{
  "num_hidden_layers": 9,
  "hidden_size": 160,
  "n_experts": 64,
  "experts_per_token": 2,
  "d_expert": 128,
  "d_shared_expert": 128,
  "hidden_act": "swiglu",
  "moe_layers": [1, 3, 5, 7],
  "router_score": "softmax",
  "normalize_top_k": true,
  "routed_scale": 1.0,
  "balance_loss": 0.00262,
  "balance_bias": true,
  "router_z_loss": 0.001,
  "init_std_router": 0.0197,
  "lr_router": 0.00187,
  "num_attention_heads": 5,
  "num_key_value_heads": 1,
  "head_dim": 32,
  "vocab_size": 16384,
  "norm": "rmsnorm",
  "norm_place": "pre",
  "norm_eps": 1e-05,
  "positions": "rope",
  "rope_theta": 100000.0,
  "rope_fraction": 1.0,
  "qk_norm": true,
  "attn_scale": 0.177,
  "tie_word_embeddings": false,
  "parallel_block": false,
  "init": "normal",
  "init_std_qkv": 0.0425,
  "init_std_o": 0.0528,
  "init_std_up": 0.0608,
  "init_std_down": 0.0608,
  "optimizer": "soap_variant",
  "learning_rate": 0.00776,
  "lr_mult_qkv": 0.4,
  "lr_head": 0.00693,
  "warmup_steps": 50,
  "schedule": "wsd",
  "decay_fraction": 1.0,
  "decay_shape": "linear",
  "final_lr_fraction": 0.1,
  "batch_tokens": 65536,
  "max_seq_len": 256,
  "doc_mask": true,
  "train_tokens": 325600000,
  "max_steps": 4969,
  "dataset": "wikipedia_en"
}
Below are experts of layer 3 (counted from 0) of a mixture-of-experts language model. Rows are named router (the router's row for the expert), gate (a neuron's input weights, with its number), up (a neuron's input weights, with its number) and show model dimensions 0-159. Each number is 128 + 24 x the weight over its row's rms, rounded and kept within 0 to 255.
After each expert's rows: "mostly gets" lists some tokens that are sent to it at least half of the time. This comes from a sample of Wikipedia text that the model never trained on.

# expert 13
router [151 132 149 151 148 131 116 119  90 140 152 134  96 160 149 124 123 115 129 123 142 107 127 119 138 105 152  69 140 147 125 124 119 115  99 114 144 186 138 154 158  76 148  99 119 172  68 168 155  75 126  95 144 161 136 150 127  99 136 103  99 137 100 132 152 159 176 161 105 124 145 117 134 135 179 134  92 116 155 137 166 124 109 117 107 121 121 121 160 118 114 123  82 140 104 158 125 128  92 144 130 127  95 140 149 130 164 127 147 145 153 145 135 154 110 113 131 157 115 160 144  95 148 119 143  92 135  84 124 125 130 126 130 120 129  65 129 144 121 123 135  78 141 164 137 119  84 139  98 126 159 127 123 180  90 147 116 156 139 124]
gate29 [159 141 137 107 111  99 141 120 121 123 135 152 159 118  86 160 156 164 116 147 119 124 115 139 135 108  99 128 139 140 190 127 120 154 123 101 161 136 111 130 116 134 113 121 174 132 144 152 151 151  78 151 141 134 106  81 176 145 161 163 107 109 113 139 127 111  99 125 112 146 141 171 139 120 168 122 112 154 105  96 161 119 123 131 145 118 130 131 128 155 149 145 135  96 145 156 133 143 135 123  65 166 132 128 122 143 146 157  77 142 119 139 142 125 126 139 113 124 128 116 117 117 122 105 116 103  77 126  89 131 102 170 132 109 114  80  74 130 149 114 151 152  89 100 122 145  96 136 134  90 110 143 133 111 175 118  62 138  63 134]
up29 [117  86 118 128 144 173 126  90 154 115 126 100 130 117 108 162 135 109 134 112 115 120 126 132 149 118 117 160 119 113 170 150 146 155 160 135 140 175 123 125 104 140 112 173 160  84 125  98 140 118  80 109 115 111 171 172 148 123 139 120 145 112 129 179  99 116  67 130  83 150 126 181 112  99 160 116 138 154 114 145  99 152 116 130 128 128 136  94 131  94 149 183 138  89 112 137 133 130  92 143 126 128 113 130  88 128 139 119 118 130  84  98 153 134 100 122 141 145 102  93 121 132 160 129 124  89 122 117  92 103 164 102 147 131 121 120 101 122 139 137 165 136 123  74 157 182 153 100 138  87 139 144 131 104 152 114 109 125 148 112]
mostly gets: "000", "″W", "500", "400", "300", "150"

# expert 30
router [136 125 159 140  97 115 135 113 102 112 118 125 115  92 139 108 122 173 127 152  98  88 131 120 119 123 118  91  94 108 111 117 112 139 118  97 129 182 126 116 149 132 126 124 163 123  94 143 144  86  92 117 138 143 169 166 143 122 109 127 128 152 107 182 147 157 158 134  92  94 140 103  98 140 162 136  75 127 161 121 116 156 123  83  91  64 129 161 115 128 111 145 108  78 104 133 121 153  95 126 113 173 119 152 105 127 156 147 103 118 123 135 181 104 116  98 156 155 129 152 142 102 140  99 114 128 147 102 125 156  97 100 112  87 105 104 103 137 130 124 161  89 136 154 145 120 115 166 108 134 152 154 117 143 122 104 141 159 131  91]
gate2 [128 100 103 119 103  87 159 147 101  62 121 108 138 170 149 150  87 108 134 112 116 153 115 103 155 128 151 118 128 182 158 115  97 111 118 149 114 107  78 109 118 133 117 105 106 155 131 145 147 134 124 119 132 176  80 148 130 151 102  76  99 133 109 101 133 145 112 161 114 133 147 143 133 141  91 132 122 139 156 148 163 166 164 143 108  79 109 124  90 139 118 140 104 103 178 101  98 117 128 117 133 142 121 140 113 101 104 107 131 167 138  75 157 114 110 154 143 151 128 106 116 107 101 135 127 132 125 137 154 130 109 125 117 154 115 116 153  97 116 139 131 118 110 126  90 124 107  90 105  74  76 132 113  73 106 134 133 101 117 112]
up2 [121 160 141 130 136 168 102 117 141 104  70 168 145 134 113  92 183 105 160 122 122 165 117 129 122 159 117 151 173 160 117 132 148 118 146 142 149 127 139 153  67 132 108 115 115 138 131  87 181 145 110  95  92  97 159 107  92 163 122 109 141 141 157 148  99 152  99 161  99 124 144 150 123 171 121 156  84 118 127 108 133 134 155 122 119 143 136 127 110 132 139 136 147 168  96  99 131 130 161 138  87 150 136 141 136 121 152 173 104 129 140 157 126 112 169 133 127 160 154 121 160  93 142 138 159 160 151 109 119 153 191 137 141 135 141 110 103 120 151 101 125 131 120 106 131 156 101 112 157 161 114 106 124  91 107 154 159 124 131 115]
mostly gets: " which", " that", " where", " when", " while", " until"

# expert 27
router [117 123 114 135 109 108 138  66 106 153 135 123 109 145 125 154 148 162 126 130 119  98  91 141  99 116 146 125 101 139 122 135 109 126 112 162 162 152 130 158 151 111 140 143 158 128  98 128 161 144  92  90 144 131 161 145 126 133 172 141 111 167 100 162 132 180 109 180  97  92 178 129 114 136 164 104 118 116 150 136 141 169 107 117 115  87 116 167 143  75 127 102  79 124 103 162 108 143 102 164 108 161 109 147 143 111 141  88 122 126 148 145 150  97 116 120 159 160 118 179 143 131 154 123 133  98 110 130 116 158 119  98 141 127 100 125  96 130 108 138 144 123 116 186 139 118 110 130 100 166 160 163  91 119 137 134 133 144 135 118]
gate2 [132 146 152 132 128 143 117 116 169 108 127 127 127  60 124 126 141 114 110 132 156 144 121  81 143  98 144 160  76 147 128 144 132  88 138 133 127  82 161 112 148 123 114 170 130 132 114 122  85 161 124 110 151 154 138  92 170 155 124 109 114 109 115 108  98  97 103 128 127 109  91 117 107 116 107 105 177 141 114 166 122 143 124 157 130 144 111 124 155 120 106 108 134 137 164 137  88 137 159 122 115 135 145 132  74 128 118 140 162 129 124 131  76 162  65 149 163 131 181 105  85 115 126 180 162 129 118 144 118 124 175 125 136 118  91 165 116 136 106 102 108 139 150 155 125 119 136 141 125 162 111 143 148 144 135 112 139 175 133 164]
up2 [130 115 147 112 126 141 155  92 140 102 157 135 109 114 111 144 113 148 102 159 128 158 140 126 162 161 127 108 171 146 154 139 141 123 139 150 176 152  94  83 172  92 140 140  98  99  94 104 144 129 122 135 136 127 100 116  98 136  79 139 133  84 113 118 153 159 119 139 136  96 117 138 138 132  95  75 133 112 173 102 145 142  88 112 124 164 123  95  90 142 116 113 122 123 127 110 158 117 144 124 141 151  99 151 105 164 120 128 144  84 131 116 138 114  55 126  94 125 122 130 163 171 161 172  88 133 108 150 115 109 140 142 102 145 151 124 151 125 103 121 121 117 113 131  95 148 104 101 117 106  73 126 160  92 121 143  92 157 107 156]
mostly gets: "\",", "),", ",", " ,", ",\""

# expert 0
router [132 117 105 149 121 135 106 129 127 120 145 133 134 120 149 161 161 141 129 167 130 126 114 128 127 102 172 109  88 112  86 107  59 111  89 145 137 130 159 161 139  96 160 166 157 123  62 169 158  90 113  98 141  96 134 112 166 121 132 110 130 113 120 132 128 136 154 137 114 129 126  86 120 123 150 128  84  91 158 127 163 144 124  86  98 132  91 133 167 117 123  92 105 129 150 169 101 141 111 130  92 132 153  96 132  71 119  83 102 125 150 168 148 108 116 101 167 168 108 151 130 104 131 127 132  86 117 135  89 155 112 111 109 127 109 105 131 122 119 155 157 132 149 127 137 152 120 166 139 101 158 132 103 118 102 135 153 149 134 131]
gate0 [139 123 104 130 155  81 143 128 109 124 124 144 165 111 106 107 141 140 105 139 119 159 129  83 121 151 163 116  98 163 149 145 124 127 113 123 108 151 150 134 112 121 172 171 148 102 125 123  93 100 143 123 140 110 149 138 150 151 119  61 133 113 138 110 124 126 126 152  87 117 118 146 124 143 142 135 159 156 115 112 133 138 139 121 125 137 123 124 157 127 102 107 179 141 183 162  82 124 159 162  95 109 127 210 115 112 150  82 137 128 114 132 170  95 140 114 133 116  77 123 143 134 128 158 152  97 128 170 129 141  96  77 147  95 152 143 128  89  99 167 171  93 114 116 134 111 116 136 121 136  91 128 167 100 142 122 107 136 120 143]
up0 [129  25 135 141 139 185 149 116  93 153 115 149 123 115 103  90 129 112 162 143 165 118 120 110 176 130 114 116 146 120 109 124 146 121 130 153 133 115  92 107 155 133 112  69 122 141 164 134 108 132 140  98 140 127  94 176  82 173 112 133 152 135  98  90 148 134 125 115 127 138 102 145 123 149 138 117  91 161 129 179 140 128  88 142 135 113 122  90 103 121 131 136 109 132  89  87 136 115 170 167 141 124 119 128 118 138 125 126 151 153 107 150  92 149 121 126 118  98 160 108 104 142 160 123 109 132 114 134 136  86 141  92 119 142  98  72 121  89 118 105 110 121  96 135 135 109 110 126 143 143 108 151 107  92 140 120 136 120 155 114]
mostly gets: " st", " tr", "-p", " p", " th", "-f"

# expert 37
router [136 104 171 110 140 120 122 130  96 116 141 108  65 148 131 119 134 139 118 114 138  99 101 115 142  73 132 116 126 129 136  91 116 100 120 135 113 180 182 153 115 105 113 111 124 151 127 169 150 113 116  98 119 104 163 105 139  97 183 132  76 168  85 165 146 124 164 132 103 111 124 100 113 143 159 125 136 121 126 132 125 151 110 116 101 102 127 124 131  92  96 113 107 117 126 161  94 138  83 156  88 150 118 118 156 125 128 127 118 127 112 140 135 108 111 105 113 142 138 176 127 103 147 163 152 105 100 114 128 113 110 110 137 118  97 113 103 103 134 130 119 120 123 200 155 123  57 146 110 143 136 155  85 158  98 137 151 146 137 124]
gate0 [117 149 156 104  98 105 165 122 111 180 109 111 136 122 118 113 128 125 114 128 125 104 103 138 143 132 144 139 102 113  72 100 133 140 127 104 136 153 125 136  82 134 123 153 101 154 178 151 122 116 133 117 147 108 156  93 154 130 167  93  90 119 146 153 111 137 195 135 103 118 104 126 139 132 133 117 143 146 134 126 113 125  84 155 138 118 121  96 180 108 139 115 136  69 127 124  89 132 138 103 122 116 130 136 165 130  98 143 112 110  93 150 178 132 125  96 130 102 126 131 127 213  68 138 129 142 125 151  89 143  87 117 112 163 110 115  75 124 152 176 134 131 120 120 137 145 156 127 101 161 139 157 120 138  99 124 143 152 141 129]
up0 [ 97 109 157 115 126 126 124 138  76 127 145 113 100 133 133 158 121 137 144  89  79 111  82 140 130 161 167 135  88  98 124 108 121 108 133 178 118 120 165 130 123 110 134 120 128 146 107 132 146 160 117 169  95 133 112 110 153 110 146  89 143 128  99  88 121 108 131 119 133 158 126 110 139 118  98 174  90 157 116 123 144 108  89 146 123 119 170 141 117 139 133 148 146 112 115 134 110 162 195 174 119 126  86 148 164 114 125  82 137 121 127  87 108 111 131 161 123 124 108 127 147 125 149 124 145 155 102 141 124 115 144 112 164 148  92 135 136 134 114 174 118 130 157 122 189  92 180 138  59 136 130 141  95 138 119 138 110 118 109 113]
mostly gets: " American", " World", " County", " English", " York", " British"

# expert 24
router [161 131 179 175 141 136 132 119 125 140 102 142  90 160 143 154 135 146 146 140 133 115 152 122 129 117 143 117 129 118 138 114 113  99 142  92 150 134 157 186 138 104 127  81  79 137 108 167 166  95  97 110 147 132 127 121 122 150 151 140  98 147 124 160 125 144 174 156 116 102 123  94 116 124 143 137 136 128 126 122 145 140 136 144 102  96 102 130 130 120 113  89 117 130 143 171  94 103 109 126 117 163 107 145 169 123 118 107 128 102 103 187 186 132 127 120 131 142 114 159 104 121 159 141 124 121 148  72 123 141  84  99 164 168 123 101 119 124 119 147 139 120 181 168 146 108  91 153 120 168 128 164 106 152  92 137 161 156 112 105]
gate0 [127 132 115 144 117 122 119 119 145 183 115 127  98 145 130 109 126 166 138 171 145  88 156 125 143 136 107 171 163 157 144 135  70 129 150  77 126  85 112 115 160 102 143  96 118 163 154 112 113 120 124 141 118 121 110  67 132 164 163 159 122 151  84 158 155 153 119 151 143  96 142 106 115 169 137 156 116 157 146 116 193 149  95 134 146 157 130 135 109 122 103 110 128 113 142 136 143 124 138 141 149 124 128 138 101 122 118 137 113 142 128  97 141  68 111 135 162 134 131 123 173  99 128 119 124  97 117 113  89 116 119  90 172 134 141 123 172 132 125 177 155 118 168 112 155 118 162 133 101 105 154 110 163 113 146 100 137 135 116 148]
up0 [156 140 160 113 117 106 135 149 155 141 174 188 117 119  99 136 118 114 145 128 125 113  93 103 165  80 130 121 123 117 124 138 140 129 193  93 118 132 130 122 135 128 136 156 117 126 100 126 176 153 162 146 172 144  83  88 203  98 140  93 132 138 143 102 191 131 100 143 116 153 120  96 125 141 136 130 156 114 128 167 136 152 135 163 127 121 127 136 107 129  93 142 131 112  67 121 138 111  98 133 132 134 138 123 131 135 187 128 149 130 118 119 106 145 182 121 130 148 118 164 116 130 106 128 113 126 113 133  98 116 118 141 116  98 113 169 115 116 140  96 139 152 124 152 125 132 150 191 102 157 110 149 151 123 102  77 136 113 125 116]
mostly gets: " North", " South", " JPL", " MPC", "°E", " Candidate"

# expert 23
router [148 125 141 163 119 132 134 132  97 131 129 123 101 153 130 150 107 138 109 132 102 105 141 116 114 110 147 126 142 132 118 110  86 116 138 135 150 142 149 143 138  79 142 107 122 121 113 139 135  76 106  79 134 144 161 133 128 124 154 159 106 191 131 162 158 139 130 128 102 114 137 124 113 154 182 109  85 103 160 108 203 156 107  70 108  94  85 153 138  95 102 150 119 108 130 142 112 153 108 124  93 179  65 120 111 100 132 116 103 112 151 152 126 124 130 131 179 139 130 162 127 136 192 136 113 121 154 114 110 147 124 124  87 151 128  90 124 117  86 133 149 133 132 127 138 104 116 132 115 129 139 126 106 161 108 115 135 145  76 127]
gate1 [118 140 138 129 132 175 115 123 134 129 162 127 129 108 167 120 109 113 165 145 139 124 146  86 116 141 117 164 144 101 142 113 143 127  77 127 162 129 192 135 159 114 122 134 156 116 145 129 149 141 148 149 161 156 145 136 144  94 140  95 138  84 126 116 123 153 106 108 152  98 104 138  78  94 117 145 108 136 128 138  98 101 128 143  93 146 117 145 115 127 119 119 129 107 143 142 121 138 136 115 131 111 122 105 178 145  81 122 153 171 184  86 135 153 136 155 139  72 130  79 151 109 103  85 126 127  70 125 124 128 144 103 159 114 108 104  68 108 123 119 178 114 160 139  90  97 121 129 134  97 134 110 138 118 138 153 128 123 146 179]
up1 [107 149 151 124 162 144 160 120 105 141 132 144 175 132 115 131 106 134 148 103  87 139 135 153 122 128 148  70 179  81 145  69 131 150  99  94 120 136 171 112  95  99 118 161 149 126 144 125 175 103  95 107 129  90 136 145 106 127  92 105 110 126 134 117 152 150 129 116 128 111 140 162 136 108 153 153 143 145 154  99 115 163 119 143 134 122 121 142 151 136  93 137  97 114 132 158 116 117 109 149 125 125 129  99 186 143 107 124 145 143 114 171 147 139 151 104 161 117 107 132 131 138 147  97 104 119 121 143 162 119  95 107 135 154 128 112 153 127  97  88 123 113 134  74  90 147 165 124 168  99 118  63 153 165 128 129 151 117 167 125]
mostly gets: " in", " during", " into", " from", " between", " through"

# expert 25
router [126 120 118 140  96 113 143 131 105 124 138  99 120 112 130 123 111 140 133 144 140  85 106 133 125 136 143 119 138 120 106 131 113  94 114 119 152 188 131 143 155 103 134 121  98 159  69 168 121  91 114  98 127  95 146 116 142 134 132 123 107 136 139 152 134 138 165 172  89  93 148 120 143 187 154 136 107  90 145 121 119 137 105  52 134 104 131 134 148  87 110  97 116 104 141 157  87 128  96 124  88 141 120 103 128  90 157 106  90 100 135 129 136 134 130 100 148 174 118 173 151  81 123 122 173  76 127 100 111 131 137  86 118 133 108 120  99 120 100 143 105  92 139 143 153 140  86 162  89 111 143 127  95 132 127 137 125 148 126 104]
gate29 [146 131 160 136 128 116 153 132 113 126 122 179  99 144 117 107 143 106 126 130 177 116 109 126 138 113 129 136 176 127 154 116 163 109 141  76 147 181 122 194 129 121 113 113 156 110 148 152 142 141  94 104 102  96 102  96 120 116 109 139 130 101 131 136  84 175 132 132  82 114  98 140 115 153 117 112 155 128 128 143 153 109 132  95  94 124 116 167 175 122 157 107 133 146 114 116 158 123  83 111 194 140 124 110 157 100 172 143 102 131  93 139 107 114 139 130 105 178 137 120 128 175 163 126 158  97 148 105 107 141 118 134 147 116  88 111 115 133 155 145 117 122 128 103 104 153 111 141 127 130 162 140 149 126 164  92 151 132  88 151]
up29 [ 90 147 104 135 136 130 178 119 114 133 175 170 123 125 217 141 109 147 113 128 133  95  99 175 129 169 164  84 100 119 142 135 120  98 177 127 108  98 143 121  96 118 123 109  71 109 129 127 111 128 138 117 118 164 134 105 142 160 163 130 128 165 114 134  43 107 109 122 145  97 114 116 131 125 159 165 104 104 140 126 143 101 140 142 138 119 119 130 111 132 141 133 121 146 122 114 152 149 119 121 168 123 140 149 116 152 147 129 130 141 123 132 127 152 150 140 147 130  86 117 111 128 131 133 128 126 168 137  92 145 114 108 148 111 120 107 101 179 108 137 116  78 135 109 193 103 154 120 130 127 113 104 104 103 166 100 143 130 107 135]
mostly gets: " six", " four", " eight", " seven", "20", " nine"

# expert 39
router [168 157 152 138 113 126  99 129 110 115 125 106 128  94 124 158 140 144 138 169  83 143 146 128 123 123 130 108 115 127 108 115  95 101 116 141 144 170 157 141 132 103 136 111 109 117  86 165 190 133 103 118 142 105 134 143 132 130 135 104 116 112 124 163 142 157 147 185 108 130 145 135 103 138 168 120 137  80 152 110 129 127 114  86 105  90 131 157 145 119 111 107 132 112 112 125 115 136 104 148 125 163 101 114 145 102 116 126 111 133 144 130 155 136 146 140 135 125 118 137 121  81 153 114 117  94 128 117 133 114  87  83 140 141 103 106  99 124 132 131 138 139 146 196 142  63  75 156 156 152 125 144  46 134  96 113 133 131 169  80]
gate0 [115 165 130 120 120  87 164 128 132 124 145 126 147 129 130 152 127 122 161 136  93 144 142 143 164 119 128 144 158 107 140 144 149 135 138 101 116 163 162 119 117 122 135 126 136 106 136  92 163 132 115  89 148 116 156  64 138 116 121 144  84 152 141 140 122 138 127 129  76  93  87 159 119 128 112 141 129 105  94 146 125 107 163 108 130 143  99 153 150 189  93  93 175 127 136 140  77  87 156 142 140 149 117 113 130  92 136 125 108 146 101 133 126 134 106 121 194 148 107 172 125 110 142 144 122 112 176 171 126 138  69 134 116 177 105 149 127 121 133  82 126 139 118  74 159 153 122 155 148 132 121 125 118 128 108 126 124 130  84 110]
up0 [ 93 146 114 146 157 139  85 111 158 153  72 136 146 112 140 142  96 102 120 165 176 146 146 130  88 140 125 112  89 153  97 116 145 129 119 147 137 113  68  82 154 129 145 140 136  77 117 118 104 131  83 160 122 147 120 137 108 143 164 150 106 137 120 124 145 128 162 132 130 157 149  93 158 160 164 151 150 153 122 167 110 153  93 137 157 125 126 119 133 128 132  90 131  95 136 105 105 147 144 104  91 115 124 124 146 155 143 132 116 178 155 144 137 108 106 126 118 152 183 123 150 161 107 126 111 120 110  92 113 109 133 148 142 140 160 149 122  99 104 169 155  87 138  91 164 132 135 125 157 147 136  67 146 109 110 115 130 101 121 117]
mostly gets: " -", " –", " +", " —", " −", " :"

# expert 47
router [148 106 198 161 114 141 146 123 102 117 158  76 117 114 154 171 182 146 123 118 160 118  67 104  90 133 120 115 103 115 117 134 117  94 113 136 157 124 138 167 128 118 139 126  92 129 124 165 170 111 110 119 137 124 124 150 157 152  85  89 133 134  99 125 144 146 150 130 134 131 171  87  94 115 180 136  93 134 132 148 165 141 124  71  99 113 100 125 119 112  98 127 112 119 114 160 123 125 116 151 112 164 121 139 103  81 123 117 124 113 157 161 143 152 118 120 142 160 102 153  91 107 143 128 114 116 106  97 111 140 119 103  84 136  94 123 122 112 125 115  90  96 131 110 156 110  85 174 143 142 142 131 103 134 147 142 131 137 108 102]
gate0 [100  93 140 176 114 112 143 124 152 147 119 113 117 146 127 135 123 119 140 116 116 105 115 150 147 147 142 145 144 104 139 168 132  82 142 151 141 135 150 120 152 134 124 125  85 158 121 157  90 146  83  98 121 119 183 108 120 150 101 122 145 147  96 112  96 149 126 145 170 135 132  71 134 127 139 163  99 175 147 143 157 148 149 100 148 123 103 137  72 100 137 127 115 147 123 103 115 160 167 101  81  97 140 112 111 151 131 123 182 124  98 149 120 120 118 111 167 134 108 136 127 112 146 118  96 132  98  99  93 114 151  69 112 165 136 151 160 151 130 167 117  75 120 135 141 139 100  94 117 145 145 164 137 146 130 137 102 107 140  80]
up0 [138 154 114 171 115 143 131  70 132 113 133 150 147 113 137 151 120 126 123 131 119 143 153 115 117 113 131 113  80 108 122 117  90 135 115 146 147 108 129  84 116 155 150 159 142 101  70 102 157 117 141 144 143  91 120 150 128 135 144 142 113 115  97 105 174 122 112 116 120 100 141 125  99  86 120 118 156 113 141 123 137 143 132  88 161 141 131 113 144 140 124 177  95 130 116 169 134 159 136 121 153 209 107 170 118 145 141 114 127 113 160 100 109  93 160 127 128 108 110 137 102  97  92 133 106 137 109 146 106 114 164 107 126 149  79 132 127 115 124 123 129 158 114 104 129 131  84 110 137 113 140 140 140 122 121 123 107  84  48 193]
mostly gets: " m", " un", " re", " Re", " s", " Co"

# expert 20
router [126 140 123 132 183 117 124 146 103 147 114 129 121 102 141 127 100 130 129 134 155 116 113 141 134  64 131 139 137 138 115 125 119  62 102 114 179 113 170 166 134 113 151 156 154 126  98 166 152 142 118 114 126 128 181 129 205 122 132 137  89 131 121 161 151 140 161 134 100 124 133  97 130 142 138 140  95 126 165 159 131 156  97 133 146  69  99 138 160 123  81 113  74 110 140 151  94 110 140 156 105 141  99 138 158 132 131 103 124 108 141 140 168 119 124 111 146 141 128 161 164  97 153 141 122  99 110 121  85 138 113 120 150 103 104  83 108 136 123 130 126  90 127 152 133 113 133 137 115 167 120 132  76 147 107 117 146 123 137 100]
gate1 [120 132 128 140 122 120 161 136 182  94 161 110 149 116 131 115 132 169 118 140 101 139 133 148 122 142 115 109 183  97 122 130 140 173 161 140 129 130 100 129 123 153 116 157 118 147 158  58 196 161  98 153 125 107 130 168 161 130 136 127 103 108  84 143 160 131 115 155 180 141 168 123 112  84 113 143 105 146 113 122 163 125 150 147 125 121 122 123 127 129 118 134 137 109  81  95  90 119 167  79 143 143 121 135 108 132 120 155 134 154 119 120 111 103  95 125 113 137 138 124 100 116 114 169 131 151 160 120 113 135 145 132  88 138 124  99  96 128 132 190 170 123 162 157 144 106 133 142 143 104  85 153 125 108 170  98 150 127 129 129]
up1 [145 131 147 119 119 105 124 112 134 143 136 135 111 120 140 140 122 191 137 141 151 124 163 131 145 104 123 120 131 100 127 151  88 179 106 136 155 147 107 126 120 129 142 146 115 174 130 155 121 113 109 103 157 134 132 122 118 114 104 154 133 127 178  73 145 129 111 155  99  92 115 179 161 105 165 125 129 107 136 117  90 109 137 144  78 154 148 125 191 123 119 165 167 140 140 141 161 160  96 103 103 134 114 116  94 112 199 136 150 171 106 157 160 128 128 180 132 117 120 132 161 150 121 110 131 123 145 160 160 122 158 133 140 148 151 120 143 131 152  92 109 120 146  85 140 138 136 111  92 103 105 151 178 127 140 132 118 118 175 106]
mostly gets: "th", "nd", "rd", " Street", "st", " Squadron"

# expert 5
router [140 110 133 145 143 162 106 105 118 134 125 105 106 157 141 149 137 136 135 144 133 108 108 134 112 101 146  90 136 131  95  63 100  83 106  99 192 141 154 175 112 104 136 119 123 120 119 118 148 135  98 125 142 123 137 122 165 147 125 140  94 158 144 154 154 145 148 131 108 102 109 136 103 139 133 158 127 107 168 139 137 160 110 107 112  95  98 106 182 115 121  82  82 119 124 141 100 134 100 146 105 153 106 124 153 116 145 117 120 131 140 115 129 123 125 126 138 122  85 159 122 111 141 134 160 124  99  83 123 131 122 110 113 103  90 109  76 125 109 167 142 100 175 185 174 138  86 171 103 157 114 139 101 130 105 152 142 172 115  98]
gate0 [ 99 148 161 114 117 166 144 160 132 136 139 121 129 111 145  80 139 166 107 134 146 149 158 131 106  77 130 114 124 111 138 108 140 156 113 120 125 107 139 150 141 126 106 118 175 123 141 152 112 100 120 162 114  97 107 145 121  85 116 139 130 135 116 159 126 155 136  81  94 143 126 139 136 120 125 115 124 126 114 145  83 151 124 158  92  83 172 128 141 154 108 162 153 108  86 156 161 109 170 154 142 173 112  86 155 130 149 149 120 157 133 138 147 157 109 129 120 124 170 170  95  77 131 131 132 111 122 144 147 153 145 198 176 120 118 126 129 161 162 107  99 140 134 151 121 114  92 139 136 107 132 106 126 131 165 134 198 130 129 143]
up0 [131 154 134 175 123 149 142 142 136 145 145 110 153  99 130 161 152 115 156 113  99  93 138 117 129 190 167 127 115 169 129 102 168 158 152 160 124 160 113 144 118 123 119 138 109 130 169 149 104  90 125 110 160 118 153 173 122 142  82 141  95 148 161 103 144 123 148 142 161 136  89 185 156 164 116 123 146 108 136 117  92  88  89 103  98 132 155 150  96  84 118 119 135 104 139 142 140  97 110 145 142 114 109 134 153  92 137 125 147 111 130 160 129 109 113 167 132 127 145  98 146  83 120 179 164 131 136 160 113 142 117 145 151 131 104 128 153  88 143 118 147 121  97 125 151 122 130 106  96 120 149 132 114  80  84 128  94 117 148 124]
mostly gets: " Air", " social", "ational", " human", " sub", " Public"

# expert 33
router [124 140 122 137  92  82  95 106  93  83 138  94  91  89 136 115  93 142 129 152  96  91 102 141 144 109 166 132  98 131 104 135 114  85 141 133 131 156 172 164 129  88 165 133 161 112  87 160 135 135 138  95 142 138 174 122 139 117 148 105  97 126 126 137 136 132 162 130 108  84 155 103 106 146 160 110 135 118 115 133 144 151  86 117 103 126 112 150 125  92  89 115 101 129 130 112 111 129  87 160 100 167 127 130 132 131 110 111 117 101 166 131 141 110 103  67 154 149 145 178 148 120 147 128 149 120  78 120 134 132 105  96 115 174 139 104  85 108 112 129 116 132 107 148 165  96 107 106 106 151 106 147 110 153 112 126 121 137 133 140]
gate2 [ 98 142  99 104 136 102  85  80 151 107 122 111  97 113 129  99 105 161 129 139 144 114 114 139 164 176 143 126  80 133 137 129 140 161 209 118 126 127 124 163 164 106 107 147 162 152 132 146 159 145  99 170 144 145 129 155 100 118 151 124 129  63  85 127 150 154  77 164 162  90 109 121 125 160 126 130 133 107  87 103 140 138 106 120 116 103 131 163 155 104 130 109 167 137 116 156 119 145 145 123 140 112 121 154 150  84 128 134 115 140 113 134 119 142  97 118 166 102 150 146 120 114 101 129 139 138 156 123 102 155 116  80  98 155 121 149 129 126 135 130 140 157 155 125 162 100 158 107 118 182 121 148 118 114 133 115 139 131 102 153]
up2 [163 127 134 142 105 132 130 151 154 127 134 111  85 117 152 114 115 130 118 145  98  90 132 120 129 130  98 144 142 126 166 166  68  95 161 127 112 131 108 170 143 161 158 116 102 143 107 103 116 147 114 168 139 119 159 137 103 125 157 122 147 136 144 113 103 115 141 161 118 104 146 156  98 146 123 149 124 201 127 101 109  98 159 134 102 162  78 153 134 151 136 152 115 125 140 135 142 107 119  96 147 154 151 162 113 104 116 112  97 125 159 130 136 132 112 173 141 140 156 131  99 119 139  93 164 171 124 131 148 153  91 135 167 109 146 107 110 107 118 109 170 169 170 120  90 111  96 123 125 102 109 120 170  86 113  81 123 124 169 132]
mostly gets: " it", "ville", " Jones", " Miller", "ensis", "ington"